Below are experts of layer 4 (counted from 0) of a mixture-of-experts language model. Rows are named router (the router's row for the expert), down (a neuron's output weights, with its number) and show model dimensions 0-255. Each number is 128 + 32 x the weight over its row's rms, rounded and kept within 0 to 255.
After each expert's rows: "raises" lists some tokens whose logits its average output raises strongly, later layers aside. This comes from a sample of Wikipedia text that the model never trained on.

# expert 19
router [131  90 154 114 126 139 132  94 138  59 114  96  77 103 167 150 134 100 144 140 105 240 146  82 141  86 103 127 182 123  93 117 125 182 137 115 115  70 150  92 144 181 178  96 168  93 125 156 163 176 178 165 146 109 126 112 144 111 148 112  81  71 130 127 125 115 140  96  93 149  86  78 132 167 152 160 143 147 153  81 232 122 137 122 119 141 121 165 130 141 127 125 153 169 117 117  88 187 104 133  69 155 120 109 153 179 146  81  85 106 167 204 153 136 151 101  96 152 120 117 205  88 218  96  97 116 126 111 174 128 112 142  94 145  83  90 115 112 145  85 159  93 115 110 122  99 125 109 100 140 152  82 144 131  88 128 153 118 174  75 140 143 164 130  96 151  92 106 103 116 105  95 149  97 136 118 161  75 130 142 107 124  51 118 157 178  93  75 126 117 120 143  91 174  99 162 126 127  91  72 121 153 112 144 103 214 132 153 146 151 139 156 129 186 152 133 120 118 141 124 124 104  48 150 151 188 144 117 135 118 126 102 112  92 134 135 119  91  73 173  96 169 139 129 146  94 185 108 128 115 116  83 110  75 108 139]
down0 [117 112 100 100 120 188 123 127 114 140  92 107 150 104  67 116 142 154 141 141  84 173 137 179 125 152 126 170 119  88 156  74  98 176 158 131 158 149  96  95 157 106 140 160 132  75  97  95 119 152 121 149  89 120 138  86 185 172 183  83  75 132  63 110 135 111 141 129 159 154  63 149 148 124 126 174 112  86 105  79 123 191 116 116 147 142  56 119 106 127 130 102 117 139 176 147 118 130 109 192 176 128 145 114 171 143 137 147 100 107 154 174 142 132 117 186 180  86 155 195 138  92  84 183 135  86 137 117 234 103 109 153  95 126 143  83 165 129 160 104 118 137 131 135 113 161 163 138 124  42 160 108 110 121  68 147 117 176 125  83 169 132 127 166 149 125 125 104 180 159 160 115 137  86 120 125 113 105 155 136 113 123 100  64 140 128 176 178 130 101 164 193 120 113 107 143  78 147 128 142  96 139 136 137  79 119  33  99 134  74 186 127 118 128 115 124 149 140 108 159 136 112 140  68 177 112 108 112 109 128 160 105 127 163 137  99 117  86 105 197 175 139 112  73 129 133 161 148  86 141 177 157 127 125  87  57]
raises: "ed", "ure", "els", "ry", "ors"

# expert 16
router [115 190 120 130 132 137 140 130  59  98  72  78 148 109 142 142 139 147 132 176 109 168 180 147 170 164 111 217 122 110 176 105  49  94 152 133 161  88 152 134 181 105 111  91 164  96 112 185 109 150  97 113 120 104 134 102 142 143 159 149  88 131 108 140 138 163 165 119 150 135 124 151 109 123 123 105 207 122 117 116 202 102  93 133 133 141 219 165 136 121 131 118  61 109  96 114  65 199  85  58 122 131 119 152 146 182 137 102  87 134 137 128 193 144 118 135 162 111 129  93 170 105 124 141  44 162 111 145 110 162 124 117  77  94  78  93 134 156 155 193 174 119  79  51 107  64 144 135 135 117 182 103 142 133  46  75 125 121 133  72 127 119 113 114 140 159 135  72  98 160  97  96 138 145 147 100 232 120 138 129  89 123 124 126 149 154  74 131  87  97  93 117 108 147 107 106 143 123 114 101 124 119 154 153 176 125 140 143 147 131 109 133  78  73 160 125 121 117 141 131 144  96 162 126 139 134 136 135 122 146 141  93 117 131 168 121 134 186 158 115 150 146 152 169 129 133 197 179  88 152 148 114 121 127  93 147]
down0 [211 158 154 154 146  86 125 199 166 110 119 148  66 123 147 154 186 146 134 143 142  87 115 193 139 104  71  78  93  99 125  56 146 144  60 141 220 109 113 118 150 148  81 129 122  69 147 143 165 143  79 172 121 137  61 192 155  93 151  88 143 107 188 154 133 103 132 169 115 142 100 156 131 170 137  41 173 151 148 124 109 131 119 118 159 109 112 121  99 118  62 147 118 143 113 171 150 177 126  94 132 141 140  70  76 104 106  94 182 102 143 160 135 120 110 125 179  56 121 166 102 127 118  86  79 130  97 153  90  99 148 131 166 110  79 127  92 119 163 141 146 156 107 128 154 103 124  88 145 148 162  99 123 152  88 104 139  81 129  90 122 144 114 109 121 145 166 118 160 148  79 162  90 139 113 138 131 113  83 102  89  81 163 106 110 138 135 129 116 158 148  99 154 104 184 101 132 137 178  92 140 148 160  78 134 161 134 185 116 135 168 166 121 140 115 123 103 179 122 168 243 144 176 142  94 103 130 101  73 124 146 119 154 174  93 136 160 101  84 130 139 135 106  96 107 118 102 132 114 122 155 146 101 105 157 179]
raises: "ver", "ca", "chi"

# expert 12
router [118  97 125  46 143 147 116 109 153 104 143 132 106 122 129 118 146 135 150 134 130 154 142 191 114 148 134 107 109 105 132 106   7 123 152 121 154 163  85 111 247 119 115  96 157 111 135 181 111 162 115 166  91 158 161 146 174 134 105 147   3 147 114 199  92 112 150 142 113 174 117 114 141 148 133 117 138 158  82  91 154 174 158  94 167 129 134 145  92 106  66 125 107 146 106 114 103 146 128 120 121 114  87 128 144 142 115 105 126 149 154 193 133 126 120 149 144 140 101  95 129  91 133 153  88 172 114 150 152 126 177  93 125 187 166  84 145 167 111 122 182 107 122 109 148 115 140  89 103 122 144 153 134 113 119 107 132 151 152 170  73  53  97 105 148 137 133 106 105  91 116  92 149 132  92 161 167 154 154 113  81 158  96 115 105 122  51  98  98 144  69 149 141 141  91 102 146 196 108 116 167 182 255  79 106 116 138 118 124 142 129 109  99 110 153 125 134  84 143 125 165 135 117 109 113 114 131 119 167 100 137 133 158 103  99 125 151 141 132 132 169 177 137 140 125 178 163 144  99 127 124 100 100  72 104 151]
down1 [129 123 199 156 119 136  95 154 126 164 155 141 119 135 155  96 164 111  69 123 173 108 107  72 175 118 122 102 168 116 120 114 107 113 109 154 205 120 200 177  96  50  96 101 132 141  92 117  82 149  69 124 126 136 134 146 160 128 120 106  81 148 115 144 160 132 132 179  48 163 157 178 153 159 154  74 147 101 160 125  99 127 140 145 154 143  94 105 142  93  56 135 218 133 102  98 160 162 118 119 125  88 142 109  84 134  78  83 119 118 128 158 114 168 107  90 120 129 108  72 117 115 135 123 156 129 113  74 114 123 120 144 135  84 100 207  70 147 166 135 132 142 125 149 136 111 145 145 118 127  96 135 190 195 128  75 128 181 123  97  95 113 173 130 120  73 127 105 126  81 118 177 124 177 169 100  99 178  66 141 123 111 135 114 137 112 112 166  93 150 101 127 147 133 104 112 150  92 121 127 137 134 168 158 167  91  61 159 115 160 127  70 162 119 128 149 139 184  92 137 199  88 162 138 119 128 133 171 174  66 128 130 132 158 169 151  63 152 144 120 120  93 196 175 159 122 100 150  83 176  79 101 140 158  77 121]
raises: "bra", "ile", "ever", "ff"

# expert 10
router [122 173 143 103 152 131 117 145 144 137 125 107  48 148 120 133 145  80 105 141 153 152 143 121 114 155 138 127 127 106  38 147  74 146 133 115 128  91 124 176 158 145 103 146 136  83 122 172 129 126 185 147  95 136 103 123 130 144 121 175  99 123 143 159 163 181 142 140 122 186 134 157  87 209 118 106 170 158 108 138 116  92  23 141 122 133 158 134 137 117  97 173 180 146 116 137 155 156  99 132 130 129 111 124 154 152 122  96 147 159 138 166 193  89 105 124 123  88 124 114 110  94 168 113  96 192 172 118 125  86 105 114 142 179 116 101 144 125 129 120 142  79 141 109 134 143 160 153 132 170 131 118 160 150 122 120 139 118 160 155 131 141 139  38 177 106 142  88  71 106 107 118 117 166  69  86 171 111 124 140 134 110 120  88  41 142  43 118 113 108 113 202 195 177  98 145 153 129 152  54 116 140 195 103 125 115 158 112 126 116 120 146 134 117 146 148 114 102 125 122 206 123  83 175 137 132 135  84 131 101 113  89 148 119 158  94 140 200   5 102 177 146 150 148 111  86 128 144  82 123  60  88 143 111 165 130]
down1 [131 122 142 112 170 123 117 104 135 135 126 106 106 160 120 145 117 199 165  84 127 118  89 169  95 125 171  73 192 179 215 120 210 144 126 158 142 138  94 173 127 102 162 146  99 106 131 117 115 183 107 165 179 129 161 151 122 139 151  67 177 126 134  97 126 144 185 123 150 120 147 103 137  79 144 137 148 140 116 162 157 105  92 170 125 126 142 120 126 164 119 111  94 178  95 140 137  44 155 137 192  90 103 108 104 115 121  69 115  95 111 160 138 138 110  93  89 128 120 153 117 164  90 102  84 145 126 104  74  93 153 139 109 160  84  91 154 133 117 111  76 161 138 178 165 156 138  85 144 119 153 102 132 154  99 120 106 120 112 110 108 128 161 124  87  75 144 140 177 141 197  80  88 125 150 180  80 132  75 185 132 152  81 108 203 106 175  43  92 145  77 104  92  46 104 115  73 119  70 149 150 218  93 132 102 169 115 108 152 105 195 144 152 133 143 149 125 109  92 166 146 105 162 138 133 137 103 135 112 125 119 136 121 150 118 168 121  45 153 205 123 119 106 126 140 132 121 124  88 124 120 131 148 113 110 153]
raises: "ness", "gen", "wood"

# expert 4
router [133  84 110 123 117 115 113 127 142  25 116 117 125 135 103 113 161 122 212 163 117 121 118 102 129  94 138 163  89 106 154  91   0 106 160 128 165 169 161 119 204 175 129 147 126 134 124 113 124 167 154 206 121 163 136 152 216 142 124 115  61 122  88 186  98 115 166 172 117 177  96 109 137 139 116 113 104  93  94 106 108 163 146  66 153 133 149 131 119  92 114 119 132 125 132 145 123 114 129 118 153 113  67  89 154 136 142 127 150  91 123 191 130 124 127 129 171 112 135 115 105  77 131 151 137 135 151 137 182 137 141 115 135 166 137 138 111 169 129 159 147  51 133 110 104  64 149 129 136 134 184  86 162 129 121  77 134  93 168 116  88  85 130  24 144 153 159 128 132 148 135 144 122 109 131 154 108 156 154 139 130 147 110 139 119  90 148 144 109 124 167 145 131 133 129 110 159 174 106 135 110 242 244 116 127 130 113 117 137 106 143 113  97 114 159 129  95  37 142 111 163 137 123 116 121  86  99 124 119 131 131 104 148 117 108 157 145 140  40 140 108 171 144 153  88  99 163 107 110 118 112 152 149 131 115 134]
down1 [102 154 162 109  82  63 137 125 124  73 137  99 105 145 105 106 147 111 174 114 155 146 194 144 217 101 155 107 222 110 112 170  45 212 147 202  96 138 114 146  97 144 110  77  84 120 135  89  95  84  98 112 149 120 146 106 123 100  94 158  89 156 126 104 145 149 188  98 165 101 102 118 139 134 136 125 167 107 114 104 131 156  76 133 154 143 127 127 150 140 176 110 189 148  60 133 175 141 161 135 116 142 122 164 112 171 159 126 125 138 188 146 115 131 125 146 128  78 170 158 114 136  96  85 165 113  74  92  87  81 156 138 123  71 107  85 120 162  90 125 138 140 117 143 192 117 134 148 180 190 156 126 142  86 120 163 145 116 124 106 198 146 132 168 126 141  89 126 146 186 147 126 184 151 110 135 123 133 124 145  74  82 125 129 156 133 163 140  85 144 147 134 115 100 102 152  75 161 115  49  88 129 109 159 134 147  69 108 150 167 164  71 159 162 127 112 156 120  59 129 100 128 113 127 132 180  40 131 103 128 104 146  82  92 131 109 167 129 177 117 126 142 164 124  97 140  73 111 144 138 107 118 168 107 111  84]
raises: "ames", "nd", "uth"

# expert 20
router [112 208 128 116 112 150 101 114 139 114 122 154 199 118 126 103 135 157 167  61 186 150 112  44 126  58 120 172 100 142 112  90  75 156 149 112 140 110  66 143 141 178 147 133 112 117 131 151 114 127 134 138 107 134 136 186 161 136 138 132 167  88 154 152 145  93 136 174 116 139 117 100 122 113 127 137 138 164  85 150 138 146  73 102 147 152 217 167 143 135 129 142  64 122  87 135  99 188 100 146 125  99 153 133 115 149 158 154 115  77 135 109 128 114 126 138 131 135 150 107  79 186 120 124 142 138 149 142 117 111 121  51 156 143 103  95  97 101 200 222 169 108  73  90 113 159 151 117 141 161 141 123 128 116 130 111 124 148 120 104 139  46 126 140 140 178 114 125 194 161 101 128 108 141  85  76 167 162 129 150 105 137 150 160  62 141  64 127 104 106  45 167 131 111 151 165 106 153 112  96 139 106 156 145 172  96 106 127 135 144 150 105  68 115 151 120 112 101 153 101 114  99 156 176 119 112 123  76 151 118 156 104 130 148 116 123 128 150 108 173 223 130 187 177 134 161  93  66 109 155  48 117 113 136  52 136]
down1 [132 121 162 137  32 164  92 163 111 142 160 162 114 133 167 106 133 173 112  92 146 115 143 134  91 116  67 184 107  66 174 126 209 139 158 182 126 109  91 140 101 118 149 199 127 144  50 130 167  93 119 139 133 109 143 140 175 146 106 164 106  48 119 159 147 190 143 128 156 125  88 164  95 130 138 114 147 109 149 158  42 149  97  85 168 153 129 134  47 145 142 132  99 153  81 162 183 108  94 132 163 145 147  95  98 104  97 119 105  82 114 141 136  63 114 128  40  64 164 140  92 161 137 142 100 112  73 150 105 144 150  77 151 130 140 120 130 131 174 158 155 156 116 141  85 108 107 120 133 102 139 164 103 165 121 152  81 193 142 153 158 146 127  66 119 147 151  98  91 136 139  91 130 160 123 179 101  84 114 162 135 213 118 127 144 155  94  77 118 129 126  88 152 132 135 152  97 175 145  97  95 127  88 164 173 160  69 204 148 117 118 158 108 146 117 112 143 122 115 171 129 119  93 132  77 147 133 140  86 104 115 129  93 167 129 126  84  89 148 153 155  77 123 128 177 124 112 116 154 176 145 152 143 106 162 125]
raises: "off", " particular", "ace"

# expert 11
router [118 190 140 180 115 135 144  89 177  78  94 138 101 107 157 147 100 105 143  85 144  98 131 114 162  91 139 170 125 136 139  97  18 103 166 126 125 172 187 151 135 148 183 104 148 113  29 163 134  70 205 145 117 182 118 127 135 124 131 150 100  59 139 122  79 116 128 102  98 103 127 143 106 121 153 141 128 132 112  98 106  88 153 125 151 101 114 173 145 149 116 147 200 144  77 103  85 127 128 130 130  79 132 112 142 126 130 143  98 104 143 124 102 162 126 138 104 184 132 135 157 130 144 126 178 110 160 100 160 124  94 150 128 152 173  50  62 151 151 160 139 121 170 170 124  84 123  93 129 140 167 109 152 116 164 122 147 109 117 144  77  77 151  70 122 135 160 137 146 140  68 136 113 139 136 121 133  79 128 157 148 152 113 111 147 111 112  99 169 148 190 107 144 169 146 134 152 139  46  71 151 184 210 160  67 138 116 132 143 124 141 143 105 170 175 106  40  70 126 150 163  81  95 124 128 100 118 156 176 111 139 152 119 121 179 125 109 159  85  83 185 178 100 143 146  49 145 122 153 133 115 163 134 133 106 112]
down1 [ 78 122 130 149 169  78  85  81 136 119  89  95 141 122 138 132 145 150 142 135  98 165 141 125 153  79 145 167 147 141 134 158 111 174 126 166 115 104 151 127 131  79 154 161 167 128  71 153 124 188 136 200 175 146 136 138  41 108 112 170  86 141 110  85 110 141 139 115 108 183 135  66 138 117  95  72 122  93  95 110 167 109 136  91 114 132 141 105 167  96 120 175 165 157  90 125 107 142 113 160  82 164 155 176 131 143 165 113 130 106  97 127  79  59  70  96 159 139 105 109 135  88  94 190 100 200 157  89 131 183 152  84 137 148 141 123 171 152 143 163 164 185 102 154 151 157 113 128 128  68 113 132 211 142  84 106 155 112 132 122 144 160  76 102 114 106 105 111 147 169  65  74 185 133  87 136 154  96 127 137 134  84 158 127 120 119  94 170 139 160 146  97 122 128 121 159 135 147 148  63 138 111 132 180  64 141 128 194 151  53 112 149 129 131  87  84  90 203 118  72 123 113  82 144 190 103 162 106 136 106 155 127 130 165 123 142 111 135  91 170 115 165 125  77 109  91 177 141 151 156 145 131  90 133 117 167]
raises: ").", ").\n\n", "\"."

# expert 7
router [118 199 141 134 118 105 122  96  59 104 136 106 135 123 124 123 156 130 156 148 160 191 122 160 153 101 101 119 143  90 124 162 130 197 146 123 182 178  98 102 124 170 127 114 157  99 107 152 125 102 142 108 168 205 116 169 119 138 166 169 124 158 108 130  92 146 150  88 122 145 141  90 114  99 140 133 148 130 111 138 184 177 163 120 205 155 109 134 157 147 102 152 163 149 156 106 131 142 102 129 108 162 127 167  87 139 143 122 162  69  87 156 117  90 101 130 153 164 121 145 104 136 170 118 167 142 115 126 116 113 129  77 157 113  86  80 104  22 109 208 138 121 142 143 126 151 132  82 146 159 115 108 136 144 102 131 106  48 165 127  84  92 121 116 144 178 144  83 130 179 122 130 160 164 115 144 150  43 110 110 110 102  62  74  91 125 141  76  94 117 119  95 128  93  83 151 190 139  73 147 124  90 188  71 135 126 171 129 124 138 146 157 130 153 175  89  56  38 148 143 102  94 138 146 155 129 110 137 167 108 132  90 120 113 207 147 136 133  90  63 146 121 200 126 130 105 198 107  76 131 123 104 121 165 104 130]
down1 [101  92 152 132 168 147 153 151 104 122 121  60 158 101 112  98 127 115 142 127 117 137 125  78 177 117 100  96 136 162 130 120 140  59 150 132  98 157 136 135  56  95 119 133 154 193 107  69  98  62 121  93 135 136 153 146 130 145  91 179 177 150 112  70 103  93 166 102 133  84 128 144 134 167 129 177  44 205 122 161 153 111 206  72 124 117 135 183 127 159 162 162 110 183 137  95 164 164 153  67  83 129 186 163  80 185 119 115  98  95 122 151 134 140 162 115 124 167 158  82 138 149 117 174 133 109  81  53  77 136 131 105 142 170 128 102 116 160 115 127 148 145 153  96  75 105 135 140 107  72  83 185 143 124 157 213 122 123 130 144 153 172 142 168  90  87 121 148 136 116 161 143 121 134 118 180 171 119 141 141 119 125 146  76 142 104 136 148 106 119 129 189 125 138  81 121 173  80  93 117 166  57 165 116 117 129 147 120  96 104 110  92 158  54  74 140 109 118 122 129 131  72 169 146 132 130 117  79 165 125 153 169 130 208 158 121 131 119 119  58  92 180 105 138 117 137 152 147 133 152 149 132 136 121 107 137]
raises: "ically", "S", "asm", "As"

# expert 21
router [122 185 105 125 137 133 137  58 130 117 130 156  62 143 130 156 152 101 154 124 162 122 104  37 105  16 130 113 179 138 107 145 153 169 130 128 207 169 136 100 129 143 155  82  96 128  69 139 173 151 145 227 159 154 151 115 122 135 136  93  79  41 165 157 204 120 125 131 148 101 116 133 134 144 119 143  32 134 130 207 105 117 146  99 166 172 102 103 116 127  99 151 135 149 105 144 139 131 128 160 191 150  23  85 155 151 110 100 114 160 150 157  95 107  93 192 122 137 111 146  93  95 124  81  97 118 128 131 132  82 110 114 161 182 124 120 128 105 111  91 118 120  99 171 129 119 121 155 135 151 153  81 118 145  94 161 121 118 145 138 126 136 131 119 176 142 165  95 202 146  39  94 109 128  74 114 141 104  98 132 107 107 128  98 115 140 192 122 118 137 115 114 142  89  64 146 151 119 149 159 114 134 159 134 121 125  67 123 145 153 183  94 113 159 111  94 118 114 119 106 164 137 113 112 135 185 130 117 128 127 132 100 138 123 161  82 129 147 110  84 143 183 181 142 127 139 149 106 122  88 135  38 135 127 117 132]
down0 [105 181 117 140 100 140 136 137  87 178 118 130 104 153  63 164 137 122 148  81 114 145  96 174 125  83  79 132 190 147 125 137 137 141 186 156 132 123 150 113 107 102 128 130 142 124 133 154  95 123 125 121 107 141 153 141 188 167 151  76 122 121 108 134 117  99 104 123 198 118  73  62  81  75 146 105  88 140 114 121 173 111 126 138 149 151 137  88  72 119 119 116 116 106 123 124 128  96 132 159 147  79 156 156 145 106 113 137 127 134  95 116 110  64  83 242 119 145 124 113 128 157 156  94 163 138 108 200  88  88 158  78 100  82 114 129 162 106 157 137  63 205 122 198 165  22  92 177 117 175 122 116 129  84 175 136 156 120 169 147 173 121 148 151 103 125  82 171 141 112 103 105 192 175 104 126  90 127 154 128 127  66  76 140  91 139 125 172 135  93 175 140 105 129 151 102 187 130 111 121 123 108 121 147 144 131 119 139 195 149 125 146  93 123 169 116 114 112 106 156 127  94 148 128 113 100 116 161 138 125  85 165 173 101 166 160 144 151 142 113 189  93 150 107 165 138  16 121 112 159 176 102 150  79 125 151]
raises: "ling", "ni", "iac", "ural"

# expert 5
router [108 123 134  82 122 162  86 128 138 133 138 123  97 153 110 109 197 117 133  70 129 184 144 133  99  55 142 174 160 106  86 134 154 170 126 112 131 136 112  59 158  91 159 148 142  61 101 161 109 166 155 137 121 122 140 129 108 125 140 158 124  69 122 128 157 133 125 109 145 209 100 140 113 120 142 166  75 114 131 141 137 151  60 115 177 158 122 116 106 123 147 123  86 164  97 122 131 103 133 120 119 118  87 110 177 142 101 120 116  87 185 205  91 112 126 123  83 122 140 143 129 154 175 139 118 140 154 118 186 105 123 132 160 174  95 116 140 161 160 136  87  88  93 103 118 120 167 101 126 111 148 114 133 134 139 118 137 118  97 122 124 109 144 106 113 113 125  74 163 108 126 110 122 123 107  87  98 159 125 109 134 108 135 105 185 113 140 118 168  91  90 133 171 102 105 126 177 120  58  70 143 215 113 133  77 202 152 152 152  97 160 102  94 204 114 126 204  36 128 120 193 189  71 144 132 188  89 173 151 123 110  82 128 156 167 147 112 140  96 106 168 199 193 162  94 112 203  96 124 150 133  57 153  75 140 120]
down0 [124 133  96 113 150 150  83 145 122 164 138 159 128 143 171 165 173 152 156 166 117 194 157 180 118 124 123 175 172  48 153 105 118  63 160 144  83 118 194 123 133  49 118 169 150  90 141 134 116  94 131 140  94 110 105 123 211 124 157 112 164  96 123  89  79  86 139 153 101 109 106 139 151  97 132 100  92  99 143 106 153  96 123 149 117 137 125 159 134 163 130 122 127 131 122 113 104 160 130  93 165  87 136 130  92 110 147 120 106 157 151 105  40 197 137 148 126  69 115 172 135 104 202 116  44 147  96 136 112 112  67 140 152 102 142 149 115 161 110 116 139  85 128 100 123  75 103 128 153 117 139 141 130 136 161 123 145 136 171 126 131 112  76 128 173 110 127  67 151  82  92  93 110 113 167 147 116  94  94 168 126  86  46 146 149 148 211 151 175 155 149 146 106 120 103 176 147  87 124 175 173 167 116 133  43 162 169 108 119 141 124 114 126 124 105 122  98  93  73 116  94 155 124 150 156 156 133 181 110  96  59 104  91 121 165 169 188 128  85 152 157 147 102 178 112 135 174 204 153 139 134  90 163 112 116 110]
raises: "ary", "ry", "ress"

# expert 6
router [120 128 135 152 138 127 138  93 123 145 139 104 117 144 124 178 190 123 127  76 134 171 108  71 140 130 105 114 140 155 159 110 101 126 153 123 119 152  96 117 124 105 135 191 140 117 148 121  82 124 157 125 119 172 106 233  99 161 139 162 205 119 161 193  83 147 109 145 128 121 138  58 112 118 173 113  62 224 119 162 100 134 128 101 159 108 124 137 123 126 140 124 119 182 124 111  74 105 133 151 145 119 109 112 159 113 126 162 120  71 142 113  89  83  94 145 164 185 155 182 106 185 120 106 120 121 192 131  86  91 117 100 144 138 119 103 128 167 115  65  93 124 146 158 133 133 164 113 119 168 167 131 138 147 125 134  66 150 149 136 122 116 128 149 187 105 108  98  97 139  26 138 148 144 131 128 145  80  63 172 148 179 140 122  68 156  52 133 131 115  62  94 145 125 125 124 142 168 108  67 133 172 148 128  20 160  70 182 126 164 141 159  98 148 177 145  84 104 119 142 119  87 111 100 139  86 122 149 159 117 123 144 109 116  95 125 121 155 174  79 132 110 123 130 133  84  61 160 111 189  61 116 111 123 102 118]
down1 [171 102 109 107  70 134 184 110 150  74 111  86  99 160  52 165 162 161 133 188 127 114 148 163 114 158 101 134 143 100 108  67 160 130  99  66 162 198 162 149 179 176 152 134 131 106 129 189 165 170 117 192 114 153 138  61 167 128 170 138  65  88  90 120 139 108 177 124 144 173 103  35 115 132 112 166  82 140 151 118 112 163 161  80  99 182  91 112  78 127 130 100 129 140  55 113 117 117 142 137 182  63 140 117 151 125 135 136 106  98 196 158 160 127 177 165 143 151 147 170  96 109 114 109 140 171 107 137  93 161 197 152 100 109  99 111 126 172 125 123 140 105 135 130 110 131 164 134  99 121 150 112 158  92 121 180 108 102 131 100 124 136 164 133 135 141 100  74 100 175 124 116 103  68 132 126  66 162 184 134 181 123 145 118 137 144 182 109 109  92 128  88 102 185 125 130  83 136 135 168 139 116 113  75 115 135 110 137 125  83 131 101 125 175 133 145 156  75  78 123 187 129 105 146  79 152 113 150 128 118 141 138 171  85  93 133 154 117  92 141 152 157 156 147  62  86 158 118 122 116 153 139 130  82 120  55]
raises: "race", ";\n", "ro"